config = dict(
    d_expert=128,
    moe_layers=[1, 3, 5, 7],
    balance_bias=False,
    norm_eps=1e-06,
    lr=0.00178,
    beta2=0.99,
    dataset='wikipedia_en',
)
Below are experts of layer 5 (counted from 0) of a mixture-of-experts language model. Rows are named router (the router's row for the expert), gate (a neuron's input weights, with its number), up (a neuron's input weights, with its number), down (a neuron's output weights, with its number) and show model dimensions 0-63. Each number is 500 + 40 x the weight over its row's rms, rounded and kept within 0 to 999. Numbers have three digits each.
Before each expert's rows: "comes before" lists some tokens at least twice as common just after its tokens as in all text; "mostly gets" lists some tokens that are sent to it at least half of the time. This comes from a sample of Wikipedia text that the model never trained on. Tokens count by the router's weight.

# expert 21
comes before: ".", ",", " of", " and", " in", " were"
mostly gets: " programs", " politician", " events", " films", " schools", " systems"
router:540427397541535578515553488478485456523596492531525486491501568534458569478510577520497557503495497521496537549559444541384523470535486419520555531497501496589537507449591455531493587510493447
gate0:454504514549439473500532467531470435486427458502519435541563518536528453524492457474478512512461506485427469488557532524511531526570476543421468474438552524472520503575567510490519444434532544
up0:609521501524430479530545453511464436507503462489529469477618472489503526495462534525531414449430537493435475490491560521480466423472441502463508510462528476497513560512499538505526462513447491
down0:527555564526536465486404490508474445462503557462500619478489466507563476484465483493458467490507501514477508492456545456510535516482505584447446486528499495412497532501481549487510469530506486
gate1:509544524519553446467399466496528503385496569550453531428528437487585539432486458489530433514500565526499515566488514505567515553547568492564550527525508550500494428451572477514460564457477508
up1:465474457501448521463517555430475509566483486407557559599449520459460459511482459537467479482522428542564465473504499482515515431510445518452472485470484503482510534566496521500542454510536528
down1:479585604497472457447489444579527492534523484511521497452624479546453495433542471467477525510501513565537572553530511435529500536517475538511495511515447417484504502525489511522546458451408531
gate2:458536461469554481502506492485606452542570507531523485531533567501542567518469453499501424457506443581507468459490545425461453508493565555534427404490474495446490592564508526470539522473528491
up2:549510502502548543457455470569549494464428528469470546574521534553514490471499533594463552467469533516525516447441530555433500577518424505486483429522553521522547468477502515524418485537491569
down2:468545501522446472543500572590527478551413502513509531609471500504530503504500449496424475509510539532539448493462474516488489454497557505452453460485501490534461476508527571488466533525495509
gate3:486508396522500419462539507512493516531473422485504452486496448553505512448506427516517446498559519519470472479518527541568528506529517561561474470534483547486453486455456507516487401467517487
up3:496469484509532464506528488534564522525533475564473567467473544501566426482558471532524494510473512507534585537533492449551484468493551502570549474600410497515470496475458453516545524532496502
down3:434448503521447450442508527456517518535467490497519464437484496518550474497475527442426499526529472434504462467569449480445497488519415488536493504547519484553512448515501561529414539453474514
gate4:564576509499452542490455556521496528487602462520523522449482496541530545415444494473537476427455500559469479506470450496515481478542482498540446460484530565452569514432578509468506457458499496
up4:455540573477403519539398502491507531462445486520574428432461438478486567534469555513465484555473570465497472505470402500474498548492497493551490526537529514465521552424509507478469487539456482
down4:521486469580431484442441506490533473480553555460411527504484547489540478509480553517479470475537468539506534546466537454448569406425525482494511540464495490536400468502475492536513511529440572
gate5:483504510471454460560453419543476508456502478522500522527481492508497482486554507445448570489466479552441506428506532496462460576491457466503425537552480499455476545504473589444513540491484483
up5:524506465486520531493545597506494438482450515455508486485586552451454531482477507497562460470533517482474472576443463462546498407499536488477566464391495480491448452501509472464461485575510503
down5:548487396493516467485584495534562481544476511554514514499531486451544499515432595520492559427512505513476578529510496461416482471477455400535504496501510509494532493546563453538502531497493501
gate6:475552537488480421544469417561457511498566506533484522470544525488486459481515471566509530511498499459432538578554493557498539538492436429484411532545483507501485480531479452481490434528491536
up6:548445492455517511542547527542487451431553531529485478515530537498469471485553497491517482518468536430551489565554494489398573488484498455483510474478473532511439573483529501498505504536469493
down6:499482498550480506466453478440489479502477506394506474508501472526482574485514500469470527548522537477451510522513479511459504476463457503433544543497528596579501491462552524545449494552490422
gate7:475510528466447483491461398535478556479497496500551486434510495547461496582500511493460557481613505461462523556545541505475497480502545456597542492517431476494546424435465511524512466490534551
up7:485470568470556520556518534514432477493517517491565498453489485569487461405527503493560475525481446494530516489484449509465447451574500492551450522527536466467426534496511551450463512473435547
down7:408490487445441534539534523439490503505501513526474509525504534564451490509531506402529554528481559449458511464593512581398534468458492480511491501447468497450524590517542446529455524483504574
gate8:492508529470574507494434528516513450455442537424447450513532575499480478430530499540434564475474441499518521446483537486513527502436474455559497452472492489469570516496396441518522525489553530
up8:550527452513531520500511502554501460440519549548528521544578476463438484483549508494540518470531456531525561489498555433537477547463486577485478595512509515483566551475472533482564555536526495
down8:492496510547552515499527509553422465524510516539524479533472506501468508482588487506469477449506464603551529477541523480519512532554491534464495523415436491502513537520534496476536544574506552

# expert 17
comes before: ",", " (", "'s", " was", ";", "\""
mostly gets: "orthy", "amo", "ington", "sey", "ita", "rs"
router:496480482527431456456543510558509468473499510474503450572558490492461482576478474522489497448494540499457506512502491521493477388503543486481496444468542511455532461496588505502511464475480463
gate0:484525531493513483521485519457523611476524488458503575511575503493481493496494481448484448497470479534485383534507458465537517479421528509510467474506465562490435481509453503477513512489561529
up0:458497539482546448538489457509499471452460577423496500455498480512510459555511497527502477514514443500499533518449472460500479498494555479497550528474486500483417510476524473512491556536489507
down0:517599470449465541522516425450459503492487481503531516493468523575483472449484469505479479496456415593524470493410568517475543558484483537477584424547574593497460475478488490485489465492460527
gate1:560512522479494495499513548454492464492543529483467517495446530546425542492588539477502527436495467565489470512446562423546600510456513465491537551477522553437466492577432501533478536477517500
up1:464508568422488461494540529513478486446469505521496522519488494484502524556518511465510550527485453488442508544573521560519478527476557462522428435551448515497537508548517427544522510462508452
down1:517454447523524576483467557499436473519507487419454530499457538482517536537493484456463473470503462511496569506474526523467471497494534471491522562475446534547424534498474473511513494504471498
gate2:531478466427462524487571530510501525522527488475479547610548504438470482478530514580496525457536476517457501600473504545497536465528564487488476461406546528521507520451493504431508521522548469
up2:525466576456500481505544491522429508506530505541458512526546484511506436543557409511507476497499454526521403495505533481564481512545489496521415513488500532479553496505462515520492451549466553
down2:593468519586472477461514560560518457525527493535487481527485524524494547600583515498489437549483497581462470520442472526492467493486459587552508560521534534552536454521586490519481460584460520
gate3:461533498540499489526499522541472533399481482480482478441495558536473480529510521522543525503487430530475510438522497547485497498569480461538486443548486480510488499478501500437579454508448435
up3:450520525519497544501472452535476419458470549478525465457537512520474529562432556452517421480439483520463552502450520526476451484458487463444463486483525510526448501480463483530555488489455512
down3:510519491557406500551530558463526487560485428501502474495511449460564544534489409506563487504522552438469512485486497526406506502419467527497488492471497467459518453416534512490461505533478502
gate4:501509392502527598491498484519533502514534427478505463512477482468465494459544426515521546556483508476488455488542456466477530480529474594440584518541528530533524536470469422473478553508520492
up4:473521581537492506411512491495441469445459633522506472515545549499599486478448497524513442426495525583537558505466520503511427470486518500521409538485521475522457413496506482518533512518502503
down4:495547408474470432556465534432505515487460572488518507501450445523492424433518500430473516556503426507550500472532435506501520463519441519543523509490545500563423422479503513507501541499508429
gate5:495535472509493552489569453529466484466451558470593450591463518489475470515476494523505498549541500543426463557482463553486426493440491423482504511491505543494533516488476513521516471507498452
up5:506529443487455479538488534460566521490542529490494478501500488523472539517451472485441516436557499584433436560534528500598507449497465529502559462465528542451526467512537521422535520485482477
down5:509522508565537501525512585545446502518554457539463557502522502473518489515491560510513515430527530457524620551527508502516526549530509502448539463515464438575455523537514570496549472503503531
gate6:583527538471524533502487454495520473506566614608413479520533522582458503522566514432545496473500406483504431467553518552498451497519472437496492509537505511421547449505494497384450520485490532
up6:494499529445529512447446525601511415512603570544543556495578484491433563517525554510608560500489433533520460573502571489534492448537467475513469531493447531465525509469523498472474454591567460
down6:502470578434538535589479444556533577470605593533442497484503506488527556489509471498471478517454439530517431420526474516527486538460539491529500496499564537466523531478419509526498476549469502
gate7:538491501543520467513454548473497473452451507511471492510561500511516502515574546494495453467550456518410533464443452491509551462539485422521535441534423566510454546548433563496528455533545543
up7:508497499519509496485494501537477557569521574478503497392601460465514486527565565520510431478482505561513496509524566521511514494470468433482589464536512502504482522486527492482501505527542522
down7:510531562521508437472472533554492492515485480455508543555462543522484524481511490512500541509434519494475452463450541569426445511510410571476455497534530499490481492483416498463454483427495497
gate8:465528458488491461500609523520498536466423478467485524479459481542499504464515423507465481476549460473468545505504443470462506482466480516508541494541512469501534502514445508506570512469408456
up8:569477528450494534564511449459511607524485500524424493539449440530454419462478533439458553510521520461505413457515516505501560479501467449553530500522492493423464445524453538440597579476534529
down8:542503480516509557493512497521515496521475446463479511466495480499531508575467534458446541425499547501535506520513430457519500514506542585458573525464488529522486456527499453468524575637540446

# expert 20
comes before: " the", " a", " his", " its", " their", " this"
mostly gets: " of", " Votes", " housing", " Goals", " among", " river"
router:517540515428516526511426504511520491527435489455541537494501509507549508374527566509473500502529550473524504560500565481601474492521474483480482466470481531432533470508536491497484497505544520
gate0:478476424538586513515497503480478448483514461563442485518526482544521510474461577573472511492480478551473453503530436483485446433536483432548492507509472480477565490483475482532619540513512485
up0:487483504501505557495471522481483488450497515446495531465454484514452480484491529567433506487475521511499495582475454510526502549523528520495477460462512471541470476473493489546482473496449496
down0:558485463472524579529473500524495539575496535530572511522493531504484558431434516501549486557526465466452538514568467521503464532485503577496459503502491544523489528497553512467499557513561551
gate1:456483538469468512523621438586462506394500487461478395573513583511454475478516536444522484454452441498417552500480404533496425457491541484569493469421522535537479544491572535494515502527605438
up1:515489536501517522495481472530494525514553534522521528406562487516594433561488484559534538493491538499540471472494579508486552506556500541429520540537497486489500514510461555446543468489496610
down1:516504573453496478480508503469484457494420488443491460525541555488505466492494541480469489501544467500475526491570554531506444506403463471568396534436466537471547482530429583497487518509446442
gate2:483497475487494513488522467521517513444501457477503524482577553524459488481427548546502501510478530496438546483453457476501568530493508485517528524462473513486491511546454496517475474525554423
up2:515532467504481532482566490548582405508481436471495462458592532512491535481512587483459487487423458538472556491515486512520489477487497475495533510450450484472528458591465554505481456498543420
down2:493552529535517613440449451520423460481474506538489462447501501455495412557541505506481497504474572524516528495477531455491456562494538467514423484580486496529563443444550526431510504517457526
gate3:517508527482479520467501482486504513490535565495468527463451577486516520460566522523472512558509519496472495496474485424492469416454480540480485556431575435521439441423536483448565601441435583
up3:500501502540530522529446453474526475529489630453588506444421536502567536432514541545474489518493536483487579499531426409496435490548484556519507574535550484539536504487487503524516512455436573
down3:478457511508516469494459456486465484494512511509474482484531464552478544513501479530432485489513532472510583466462442540539518568510510442558467417531461528486513496492431451407504489487597432
gate4:514527525529552556487504529499482555544551565538467523501502483485503570547458509471508449478500504509441518460542510482457453484542510502567532505531477524408484484437474563596482483493472419
up4:541491475491554565511482562553508591514492533454456514522500524515473501543478583517454509474526504575497469462434518464470493398473485515502540526517563478583433501492503526557446534438494477
down4:444475546489445486431599504538523468470538484462574508486530468531477592521526467509496562521473484471481495514434513514549500522537565456523524489508479488433530535477451496570564450540511501
gate5:515533486584560446493512522428540481560529392456571527536459527514518543481518540465514542446536521536484438524581518518486449510466558488528503461487499561506430526449522511516513477552472494
up5:501568533505469537485567526556462520533473526459495492401540511565508499486503444472418493414521562475541504466477492501509485469468441526497536514473470451505580501455471533576544479494511531
down5:489511474544532573505560562463482552489549445531444536475425460523483500485430501534545541440495490485503574517509566476409609512448489501504539568497550529541494456539510484492473478541512492
gate6:546488534492481440558535451485451566483504472462495526488513481531492483503468483526493446527567410481512516558566504471467464519459507495494541492513523486503511486527510565478571502502538456
up6:567504562518431492546578513563465415426510462448506492484560424531471468520457499422514505478518478507547521425541540542448530530492469580505449467482575504533512549500485494442484522491516456
down6:467508529491566545509554537445570511493510444448530488527526470543530430480487481536532501585551519527485442483490525399462552474474516477504465512487477478522498549454576466476492472521554495
gate7:499412420512479445557515487583471485507511435511457611528568509568527494478522480417505520479539513491503481590531496444542476397485490389484448448472510516500557473479519499490549574536543471
up7:516487561481501412467492519468434469455509551456475474537502524509524596477434517470460479433561497540434524513534508589522422532526546397584551486438494572501574542460435536561601518518493421
down7:475481540495469489565549532487567534540379540415512474505474473472523418492550464479523467530487430463573443492566470501548486507478504540473536454543476434494512482486475452502474516506495484
gate8:475563485461435561543538530490531469509488531493577416476497551519546511497477495466509568566499505449514505564593493541513523500455526455496513529426432520453523503501571545493500435502545449
up8:477530552486521476539488562547503477462506537507466442493481520441521494561490511507509424560449437507478530547627482535494520523504428518575558556531464515542502464508465494440480512526525449
down8:547474490545422477517492482538465510504494473537456556543472567546517494503505431432485448580506501494487532505473517544509478527481489488456539430525549518494490486571526570471443538523511490

# expert 10
comes before: " the", " a", " his", " an", "==", " her"
mostly gets: " by", " on", " from", " under", " through", " against"
router:459495564410412507507490474553577503554412490503454500433498484531497554545485471442490490571539506492505509492447461511513475534566487521498532472433535532502457587525566502441503503530529515
gate0:499465479478476472490612545463471465543550451517492556538535467462461526505518501446548544448491472476432435470508512463470475409439528462450494484453542486499452412440483495493596463572443534
up0:457551522514499522474517467462555433493545497465489528535522434428414508515571505482516474509547524480487523531519530509504477478499535427493541539539514461513453465482476544451555506455406498
down0:562468537530536541413474540434529525503561426397525583475516477515462520509555553467485489480409535507539458460436471519575498490526501477554525482523522498472469505485555542516504445438441459
gate1:505558495668532516515453477507493476490567507552549507437480473498544484448483473498511544488555495474501547518541510494474536509470457509471502504575485521567493464459507491478528496519504527
up1:540517499572460504510523443510487535520523485547500502485484484531525496447438471492490523478505468516536541514559503490560556585482550503440536521549477539516496453467526403501554490508514509
down1:528511550444430494550525528562483533531479460427468477496488459513514558518495479546481523534538595422456485513489553558476448535503522508481503491512502475490521549508521545496458462484519377
gate2:533415494503529455543541518516495490512510523484449456490576509523519539502504437552462469580474517530496574527480560512505470537539487469468466524465446507495534464514479542416503410526522515
up2:528416498536521531481480493449466461433536502455523518494553478507457570522500466527527471439446551569480538498500475462440502487494489574524492507537446447564545487466498532490524513459468518
down2:456456469410455495450559488470461591563513542496549394527520473511513578472507481560490543523530501457441500479463496480446496481496416448477498456406503460468505469504520496501505449416533577
gate3:488580530518552560503516479537469474444484565486509502533513508521551549408549512473533542484474490534565459512591508498493453509418479554458518533431529499492622462485425534496562535463490561
up3:486538524461465483524554577447479463458484482468463420531567533521390440550475462363495537514478486490511524492491439479439483550537560483649468498529485489517549585491467505492537465471544525
down3:512511490510468492557467473538527486519568445523526502490523526530498528502497494478475487526516472586533453518502512458528540539499493476513481449583480500565484412463520491471498533484498505
gate4:522501518417483474452487485524534440473483560578489538532504550476509594500495455460486498454461586498533465525540496518478475526555509497473536477470444492522563517462503538489515537491534508
up4:523509436515503536548512494486445566526476470451500484479553477574482445528499505520464500535528393563483557503455462506527520507536502455541504493513543490474428509561439500553396536528485485
down4:506529481581497494532467509491503539443469497510587499491492522576519527502499447487467526562517525506523415474502525428451478476518521454562475514449482585502457523493459490470515506482491525
gate5:552578541534577465490576427498536473475492505508470498536494491454552474498501492570513508569429544519513530617423448521467546548505551490530498502485506409449472534548553516462493518468522544
up5:454553486517494468493519517454533516505516502436500594504565525510580507487514592459498513495505529425522475492510548521550387441413463468512432517441544517497549493494435444577470516491511522
down5:458503480469498537457511441490465552448547453506456446462456508483548521488523506570477549513418422498497519558486586483472497471524463539497525557478504477510489492460486521436546515404519514
gate6:479527494500496511433501460528490433485479505450525487501437483442462490532489512406495529521496512430537446513455476529419462546532458511546574558500526433546532465521508479500525527534513557
up6:548562516489536483503513453500506462506486528509500540484397510517551506526479512446519497536460508487514487480540482504458413438551484526471544529490490470566536469536476472472512499536534536
down6:458549371529488490397492522533513502508505423446514480502529440467512540469467469424538462475517496483512539539462453430504544595479486523492541451591489518508416519549467508514470489444528504
gate7:530519536495500509465576451526491497458524523465520436517504452527510490523553502537577497515558489523516502467523474557381540521421501515561468560470462468493586525506483481533438513573490551
up7:565568508481503504497478461509486488460556493461463532523491564550465488549513547547538431394475468481518462482514521480445455514399496465599436493496456499516454440469501519506503488528461509
down7:612516561528446502475447522452599535539552497442505491476529493532497509562542613453488574481433558504561480537539460482548483455509514417596534534481465536494539542505495463563489476514504483
gate8:503458524459486470531497489543523497547459541450429459496502508506571502486475482478547545511558509439514518523486527404509472475466465478538478559446582565498518515500499496580526532508529446
up8:437526470537504498480504418556494468530468514461498447513519440581521505466488447499477539544470464512542480612590476462483550570542470497486561452427513530546506493509479540517519518507608510
down8:415527510461501509495506549547450481535487442488518474530472485459549509535492540478460466567512386519614510471522516531487442468504423592532553535590533512482481520444511443426535497547456468

# expert 25
comes before: " as", " to", " a", " in", " by", " "
mostly gets: " they", " MPC", " he", " served", " such", " due"
router:551514532528495533533517554484481535439452451509463477638442457516477440509516541471550555513414544552525510474532521542503556553532501475461495493543554517490514467471478547477504512502530545
gate80:544519546476478462487483490472504518432521575474512505476505476392444456555551488515560553502493479517513432540516485524405485492409506529419479565497482439543529509480483426491526545522520473
up80:440464476481566509502514492509541467532519469513533558456434537501515437497456451457441434559446465450552466552466492463546580499547464473477544464482498464471409517544509561495473433484496515
down80:516491488520486443494495455471541545390576458460474499503504537498551426512430477525484509468449548443490571512591483425478484483516471541524434482510456450490511454535615522468523503486449489
gate81:600476560526466481559515472472565447471503490548460557401459572561463526482516478551504461464516470539518423538514493441495470533543594402479437483547558482515437427549472535534464503496534464
up81:553499533525550460495519501526481493587539466530506533443472509518498493480539504534542530411471443535513405496466556410503410486578526537541534529476522413441457477585461494531503571548486494
down81:533468482541451484484472413558467515632464599549488566506548553508508471505547475504467537486501541530496469535485515497563436466483434577427502472457485474447515599485480535568468497554466491
gate82:560514431537482464570524428535494484524498521479409502525483520481459515496542554506498524531481533525483451499530536477538570496485488486474496588496507500524479475498423451482472503508545475
up82:491520488510498509549570475531515504493523537581545524504429496460515533509505404456497581497545543487498522507516534505464443454566482441439479477515541491564499500503525545476517550583551487
down82:516564526460528487442470542509523502595405511493546444440506477468497603494517504485510543491452563470494501457484515502494484507461511546445518504494569527520508585575480522551554469501490514
gate83:492486471563476528553478518436508479475522466469429561473519599510488535503534481420492568475474479551509430471569458485491437515505494498457487467509507482436540438506514566459511555489529569
up83:545506527551478472481425557561462550474489586485464421538509501548523494488488467468469565462459488569516503517505568538509569517602529528466515480484530524534496447499523499492504505477515555
down83:495453472493487415566531507460488518541488508518486547518498471505507493510465475525492477541536546475482518506479462539521502528636454496497498494455492554466491504522480500562478488441417420
gate84:569402508528460465531495504478434507577468475460488494468486515560505506475545479451546478432502469495477526433529509529476569485433478526561546577517491549593501504483454515470513549474453456
up84:544527479452517518409531513455492451491503491606481539500493523540469443530587489610512494506484525484508456431490499449465489559485473430484474608438482501517495511507514481464513522540512539
down84:486469528485529411546484491515517478464497492552532524468548500483465460463492537584530544556507562439499505530473467502535477532499477497468437559495548444468416502560439429552445543444520498
gate85:471459518454463519530528516498501467522502544432482516515486555508508460515517436504510482539488451445468411577545514534428471494525477541456540478464521543435410524456508537441411480522494509
up85:537480453555494464463554439465435508489509439452504480429484507544508511529555509438514449432499562550553491420503466474501526532502516508514498574508486471506533530542524522484596571510479548
down85:525518465440486534500500479505494551514501519553504479543474448509421466486473489513460497531555499525486553472527466471509545490551514531432518472496596544488540514496519532471488581427533479
gate86:479536599458499500507497463488459486511527504468496475455465510439460491494450550555447486441509464538483454493558414459430485465473576527501508503478522506513464484527535421454487490534501511
up86:460528508467483512494552487495423559472513457504457493506467503543484463452496500493491464466558479469544540435572477473576563468483492507467545511513589468436504410524533458505504521563469552
down86:486474471481599507490549526580535486461500505492573461519473564477552491494461471547499488468491502543443557513483496508455464467462493494474485517454376425537483502423488471538508451581539483
gate87:476512476395509511481579368548554524501492489537482524573514519565485548464508527558457518455504589540498477544544488557537478553481482497432480489477456506491495506504470540515535492528530462
up87:489463472395430526485547410494543527508517494510487486538584516512543519498526484557590480497489456516463539470533486496535476497492467493438408492424441501550516504530501480489504501533558460
down87:484455490486515533545573502490491486546501434509563580520554561582522463476512507525495506524493522490480515476535467499449467461454528416500476479517469480534489447502421514506512486510495527
gate88:487486490527511553470473526433553555414531508492483520470569527470546494522441498456500518427479474507468509497541556492504539471497491420508464440501468515529501446501515515527474482405493440
up88:448454480503470481501460548475548445503565525491545537570520438553480500473487402492492500505534464512571455513525472534546465518496547476472490532538532472475542481506523542453550498464497569
down88:524482540523475538497549496471519604504539410543470481448499537545473514556440493531540511548502542517516535511510474555493520496497512535534508566587518487550475426463445497470467570501484513

# expert 18
comes before: "|", "-", " |", "\n", ")", " ("
mostly gets: " politician", " Votes", " medalist", "orthy", "DST", " painter"
router:445562421502515509564497512556486537501411473459488493602467498559474491475503557550497540507514471490487580446555490439512498516488494529494536490563463503528489469547487451516534487538485525
gate0:480574509458446501518604454559559452471521512501504435524495508477472471502482538476533577491544542592440521508541440535428538468473577504492533452429468509486488589512564506528609540521517521
up0:517422517533515524470459585475479541522524494535470488441488480533517553508520466479455444510431506461542491490500533479539500596468458486487524461546557500512505461431467459499415440457497501
down0:486499525427420514471585546552458469516487445536502507499582427505539485513492512537518481469573546508482540575472455499450525474402536508562464518502500473480515479514486520513500513503587545
gate1:466518449489514474419496499491448532380436501493507463540525544533489540494553469489514498445500443499498549473566515512472513559499510485508567499560504487436455491439507505392559473508456477
up1:542517536520407504510480526404515467448521466533480520432475384510564455476451512513518440514516560458517459475397482508484489387498457548475512517446566414549500522542519534538525524509503498
down1:491504494531460529522459455541469383480479500566471496466493501460449461545512556560407481498545516459577466490489516545468462498502521567507528459476651589540452483509539540491522494462521567
gate2:518539490514520543467492521504481484516508513542477543437482529515535495526541530558485558574513388449498558557515469507483442647458530471486487495473509497495453479465508438492453565553493513
up2:507548535510499500558523577571414629475449507402468471453503521477537484428546493503473540533527498547571487464487494451466462483516423505546480441453450503452512442455535516525498481451570442
down2:453440515499504437531438583511481509466543503449538508509488509509500502547536496541538527475489477465476497530491470492581569553557526505460547513532439583474536498506505474509482478529506572
gate3:545528537448512453510465506539476421499534539514489527550532548472530563549433456490469474478450582454463493470543438457513433525492513473511503574538497465495548459539467417403522520507493528
up3:559460483573510478505555484443486561495487472553514485464507467439483434455549453444482588542528473486504528486438519563510478444540451503482552389445523561478534506494497532525507515521490484
down3:535447452496494550502421448542478454535461491542467517580513497442492490463455501499504530553589528500472559593566551477521504499528513529472496459441463529503562517502503499536510427515513506
gate4:495562476507558498587545478518485531480487464436487425515495548513477494516497468567411574496497413491469517458562539464501479485462521473522511453590514581503520482501495413459563527484506532
up4:535493439544586457498582466521500480543443434494551508448511523479460512465482459567499536553517431528529547456487505420522463525572489439519512537525446489545505532528539435553505517541536589
down4:488506500484518468472440505456555513486573479445425549497546513553433529547457541528478510518437578432521464588576556516534482543523560470501493462450496563550516532493545408509421517601526551
gate5:511510428492480484501452474563459529565438511497449541508459467489460467513494527519426452537521502586542485505544477505478504469497538547551494511568483497461478465441518476469570498490493495
up5:500512513520490569448531567483451533523512582462419601528506480518558467502587481507514490517487542499476538529472544525489537502512438446477555560525522528519499512497486531511471515431479514
down5:526494467521481464462496438560449445502508495561498449502512517490441561448501488428493481493462555432535509511493509460545504553542547489523513479477549537419493484516487492509536460484439426
gate6:469503523495444576523589484493549517460427505470458498465563503518533434491449499476500456487516488491509578481496436427440456474495466554446563404489478498470468441462501485524523523443458528
up6:524501526493499503443449495457561538588542509525522501580553477491448492513460485499530554434491517522516498526441500558505554519529505538578442498523491478505471627518511473488472472482431503
down6:507494498536560471519531543438556558557544517458557496507567502524516503477446459504498506440474493581535523530416536595551500528505458474501553529547541562454526559461501522578485564497498480
gate7:509490470508431498452591461567490504589474515505527517534510510573454476454534526435531511532473480482461525449457429487468456516498515401432473527533458470467420562471492521547559550533452577
up7:522543434469446469521473567492454471477489483480530516461549485482483501617477515485490498489561482551540496523470498522496496419524461489538543466481449452547510445493518487512536544509534521
down7:523508513436539523506492524518470508525498582437492540453490516504470490541499527467534503426508528530513535517465535474482538409527543562475480483463482472512549490525503501504494515467504547
gate8:549501446509495531511536492551517575543516496487475424580502565495441420516589533519494499515489473530520525438513483522478471477549483507518467447492541457526513502508483501418484551513536454
up8:489481508478470533484453467484433574497522447501475539535510518507488517528526522484475452528444385510507490476486506464504493481520528563535512449543552462494487478506485428472542606546457466
down8:479534521415509469448485487518513459450522463542491448511563466485500541537492530550458483529472579512456509544560503533453531440493425481580554476449506502483529553476529559588527543526578443

# expert 12
comes before: " and", " which", " but", "000", " with", " including"
mostly gets: "',", "\",", ",\"", "),", " despite", " Despite"
router:472471445487555473486539497456466517498596559455488477581511508533481522531506488491503500467529486474473489470519543489457532506501471477515492515492469478497472549584579551503502521449493567
gate12:518501564465508503443490494524450472446440492543549530542537473510536434492526481525556503522469538461406542482430487475575491521600500565470507569511542479503516546460475496520558488454635504
up12:502510471492540517490524532516446510410590471464515475529536434525477568505485487516590511396464442543434503448524482541479488528487466473544415477533501508517496475519465478479437463480556495
down12:500522587551495468525546517503506504486508526489530489486459502446549484500580514455509539591429415497522511551518542435510460570397478568559552519552532471497508480523473538514558532476409515
gate13:488507484499515437466407366473470457524499492524537513486496482443490550541573461514494510535452486536504526518538482387559432640542506461474483506498502523473532390502487460406543546526501517
up13:497470551540455527503491567452478571466508474439495455492563570533561485530534487545429508505519534469482571518518516398520541489492437516510582554502537477513502494446477542526527519523598509
down13:544463499466443489531490450544517466472473500530558511461445432560609504458532474483430514517515549520489438435513489450558469537531489488492530505499536557488523512455568470465504491509531515
gate14:505463557474522524533472550434448520524583470501537445481480558534474489482490566483487523575486412450477527553524596536355558494398552507442523501505476511530446534491472618483486552525502503
up14:467544511502468534410488513548429543526548490507498540520519489504565485510554486530498481534525612508433545475507487493490503499527571482409501536498475561557543501511514504452508440500613574
down14:565445490481448534530536563453483454481519493493584462530473476552560512508508506547471409467518467519519462470515500511512451502510533479474551545545544565530441427512528581490527513564460417
gate15:531527517546464478548439491514522487499488428475514543459582517498522551401540475558450531561477484581508463433513497395488515467506505511508490448495514516577595552467506490483484531493536499
up15:453520493435487478508414478530448518493526502507552558515457495447523463561454530472507506554497421491536500565492469495510522502570493510540496592526527449441423476481471560521542500515509477
down15:499486480512487543460431557515507487413468528533459537476475555502501523453539630464540489568432520422458530501480470586496475495465487522471491535533540516441484479513510553533451460533471479
gate16:520545510428492472470523451586538510456533492427457553475495579597505525480473528571562485500542467499534504446477564402515436492533457516542488521559480451531512463469413585498516466396492552
up16:520443423526557530423497462508519470540493526523542506509485418461549482483473474439487544471567475472524414474480509571472546472418472558558514556476542511485515569492541495506492466534455527
down16:567502558440479507461455515483549428466532542493484543452593494473484517472509490479536527532451442504556559507528503514484582546521459459563496541520491466560621405555472482456484511451465495
gate17:487509447516513518519535525564473497450554501551497534497460551477502521528485557523510548564496525532494518512526579505500409535483473507529552486489402424546489467432462546522531479563510501
up17:490552509482475451494459497458444474537523471459476587495494513520532538501512507567468473509488517543510530515571501424484473530548553404490510507492555542511449521510445529481490462499510536
down17:501564481503503498527510470487484591441605542446504541472523509501508526571486539438482480430530477480494531485475489497490527557506495495527523479493552544517539499543480458469580493509505574
gate18:490483556523429561492443514483596528487517572511468466497539552434548497447504460465472501511535475525553567508433452462454456539529548503557412529396468481516548510491501429500495564494539464
up18:409503508454556484542547546538468485468483535436430500517487535482452514522497504526502482479504461488430534437505512508562468383453431448549499597495536501486548460509467470454527495513467532
down18:517457448517455499537485494540520472382539501491481432495504512564585494487479531538515463502475484443498564524545520488445503468525477559530497477521472572489494446505572500538553516481544517
gate19:480532447554486463567500559408494445546541561539513454528539520560522557509491515458489509470495474526439494422494553514496548543468480518479473514479532525456490488535536481481489507459534511
up19:467522499502494492517443467535399392489489538456516512479474549490502561522526510457479520441510534469577498606504463535499471490486509568486485548494540491505477515486501504506485548554540496
down19:504547492498553553516638463493512495460543451522566480502488426525457477501495441496470551507507491499537474518495490532526476480536628435510499471460511534517492492470490546554465589474518509
gate20:494551516478483496491504475515532492515465501500534482542441533368540572560452518515482492508505508518435416431440485511533426489483472502493495461465460470519450461479396450487529453534480473
up20:486458486513561491475545491432487456556546529503553482528503515415525603564474510508488534494485507518487463497467457583469465531486515474483504431471511475499475511502484464520504438563408491
down20:514520548540616486514500503536502449523433436514455460481466428488475452544482508482455487521567491537504524543467483492523496503459537576548507516550469496468502483459511505508553477501523517